From a checkpoint of a small mixture-of-experts model trained on Wikipedia.
Size: 12 layers, width 96, 12.4M parameters.
Experts: 2 picks a token, 12 empty slots to pick.
Below are experts of layer 3 (counted from 0) of a mixture-of-experts language model. Rows are named router (the router's row for the expert) and show model dimensions 0-95. Each number is 500 + 50 x the weight over its row's rms, rounded and kept within 0 to 999. Numbers have three digits each.
Before each expert's rows: "comes after" lists some tokens at least twice as common just before its tokens as in all text. This comes from a sample of Wikipedia text that the model never trained on. Tokens count by the router's weight.

# expert 60
comes after: "| ", "- ", ": ", "(", ", ", ". "
router:481440475501432469513472450518433527582463401443579435475450496552482457532471499631397438490468497487544526497435593558459538506534591500439580409458464475505525486450524544518461477458523409486476420504525521481464501574496512480503473465407480519469521390403556518512548372521493509534

# expert 76
comes after: "| ", ",", ".", "′", "°", "; "
router:493372468522504448484539445555520605576469419468582465482442550569537475527480546551478442483471499454495471527414460515497511541531508439457558405462501453514507522394584512553494494492546468518544506474529550507497467608450400585452418512407509534435472439386538432519469457498536526530

# expert 86
comes after: "1", "2", "0", "3", "6", "5"
router:508471503532501413474469420567497520515522432442506454508423552560534469521497430468466460496394462473516410516489605528457534517518585486419478402482449511504431516464446523475455546458432470465562473486413478543378484412562444483559417563497488453457496458435526452447586414479499527565

# expert 64
comes after: "the ", "to ", "and ", "a ", "was ", "in"
router:534511569567418433520530389545540504561513472442553446585409498588577399492462429479482427464365459503550462485491528492493513462549578468427440440542478500406539506443512508469501503506552437502542466532590462493484488532496402589485443481425532422483536501471509456515508468560482462537

# expert 91
comes after: "-", "–", ".", "N ", "_{", "/"
router:502475411555552448518530437540502539640533492511589479518463541561574445510488539536544550577449482496454516519448497453582532577546517433478546456421442504549481527435458555575555495462473464476612508529493455496492417548481469600473499554427573465459499473429593455524551450418439485509

# expert 90
comes after: "a ", "the ", "and ", "his ", "s ", "The "
router:533501502610560502497550450624508535532497460469454425495434570528515459530445503554457468466450428494505523497464558546546617499586620479457491510473477490451457501383581519605532409524472440542541490559553483462403437461520440514423465472418546441559507496496536480496477510503493437480

# expert 79
comes after: "is ", "as ", "a ", "with ", "was ", "in "
router:580481468491491443571415506529556496611530406395519408526431489577524420469448496543455448492442460507507543537506568515482528517545551490434552440482454520468473553409490502523536439480544465503473412470409581532423547586441433499464466516496573454448551446431482494510453444511570564493

# expert 17
comes after: "the ", "The ", "his ", "s ", "a ", "its "
router:465491537474568419524509418560537511502550510475510485482434498546552412456506467529390481612444487543569466565426501515562538585516554482426517428433519468405475433412499556527546512529520418416459526473514468468457490580543461538472527482468573432472554449433615440530535474548525506462

# expert 47
comes after: "of ", "in ", "to ", "at ", ". ", "for "
router:451471514521522499557477479524484477569570461412532464527411499546500443477469524623505441584470448483481482502478592479483546531529501462483581412496479500421419549350523519500430420481542475420498498444486478453446483600574446584554451487494517526464525404435565501503518437526553436466

# expert 78
comes after: "A", "O", "E", "I", "N", "C"
router:475530451513422446518513449521540504548567496448516447507477545505485427493473569516506458492428525504447464581476605439566551478650548483503562397390399487488509533505446568517494528466492416453517473454478458524502484478497441530544450482521530507443593432377531448557528384481489531512

# expert 46
comes after: "a ", "the ", "and ", "to ", "The ", "-"
router:474511514531434475543479441614476517552457380471482444514472597594530432458432472635383486471432440468530508556490447564449497558527500449490530442449469441519520528396535476537422449514495409505458490470520492495530439551472401507522556483428508515428521522428569518508496484513458517451

# expert 39
comes after: "201", "200", "202", "199", "198", "197"
router:553459422586514507500418530606485531578518483548476435550440520541584496532472430525427426591477485517521560455412497409564605474578556478472625492492489492458472567477441535539527443470539439462512493506540569447473491578496395533518505518463519487526490431426505457555492414508504484483

# expert 68
comes after: ", ", "known ", "well ", "served ", "such ", "."
router:482460528523499391532515456587481541539532476549519453492393491513470496446448474504493447529474522521454483514487551521467472574620514434345526473421455496495469496370509573474467476501519520419565536525532549509536467534488499514459486574487600533523441444501553485575535362555555427464

# expert 1
comes after: "he ", "It ", "it ", "He ", "which ", "who "
router:458480493582477419518441420598510508536495471458474448498507566539536446526441458513491406548430436572491509454464532475530482566607616547455472412508420551452479573390466510546484463578471479454463490574530478504524486487511425544452514573418484477453559474470512448566585496478553433463

# expert 73
comes after: "(", "in ", ", ", "In ", "–", "12"
router:435520483544463445496533436549505553620579467408610475482469504538478465442483505493464474503440456502492501521444544457542472555577581450398523425492459416520429498476518629540545441424479449491569511552501496470424516508500410579511485555436563519542475546418560446519477447445468485526

# expert 88
comes after: "the ", "of ", "a ", "and ", "with ", "for "
router:554418521547597486555529488610411540550507371504559467534451535501502489449502520558515487574427505550533519524447519530478565518549530457472577376531431468561457484382477501558474420480518470419554447572518581462399514510493502476468527498450533485451537462491517432433500488545521435456

# expert 67
comes after: "\n", "|", "Scre", "Hav", "Bu", "ph"
router:591529460555543509488482467577509473576476487514501436506457472529449464526591562504483484510462388536380475550421549566479524505497549501408533480482482442473424521410391535559484410504601449476497573473484518474443458488464429519479392527452524448425441518435554480508556433522456480448

# expert 92
comes after: "the ", "United ", ", ", "in ", "of ", "New "
router:528502498477445447443506552530449511602571469441504453512438506551501397452554546540452513621407462524508491465453521392440573516578523423475564429505486502483447485380563525477444468500527495491493483503446498424425458508444448558491414532474521487490474501382507488545463389457478446526

# expert 40
comes after: "was ", "to ", "is ", "also ", "were ", "be "
router:544493475535474483488542491537548489537509418448495475527424545525537491530450412505405462529402480541507489500492563472464533554563502493439520379479464469463526518452440510538491463409619401485500485557512454487411555610504373489418485610446574471460515467490525509563467420489547456526

# expert 69
comes after: ", ", "such ", "ed ", "along ", "to ", "more "
router:569468498536423501542500325575521498517537408494481454456476565520457495520501519556442481560433512501558497500424531459500521510508489503463513438501461448519437537438461533525466515457477525520453510553534536524500448463484501524479524611418548438375469388413554408434495397564507436528

# expert 12
comes after: ", ", "was ", "is ", "had ", "and ", "are "
router:516512491532480469476449453539513527614514457480471482547420581523504474504506549545478375536447415470527477496429520542520496584558615531395562419435502491445461507431538539555455460438601496436552440526579555468411526511502479561507486569519507534407592507487489500538523478535565444460

# expert 7
comes after: " ", "0 ", "1 ", "2 ", "3 ", ") "
router:537419479557477482487384470578447498554523409516513458483470532568482496492514480616494443515494362492525460483389533505482634493531555492495517463472452518435443519475473594486496473481505514464519550452533476436516470575478397473477436480432496528437528455434587425542526481524594459562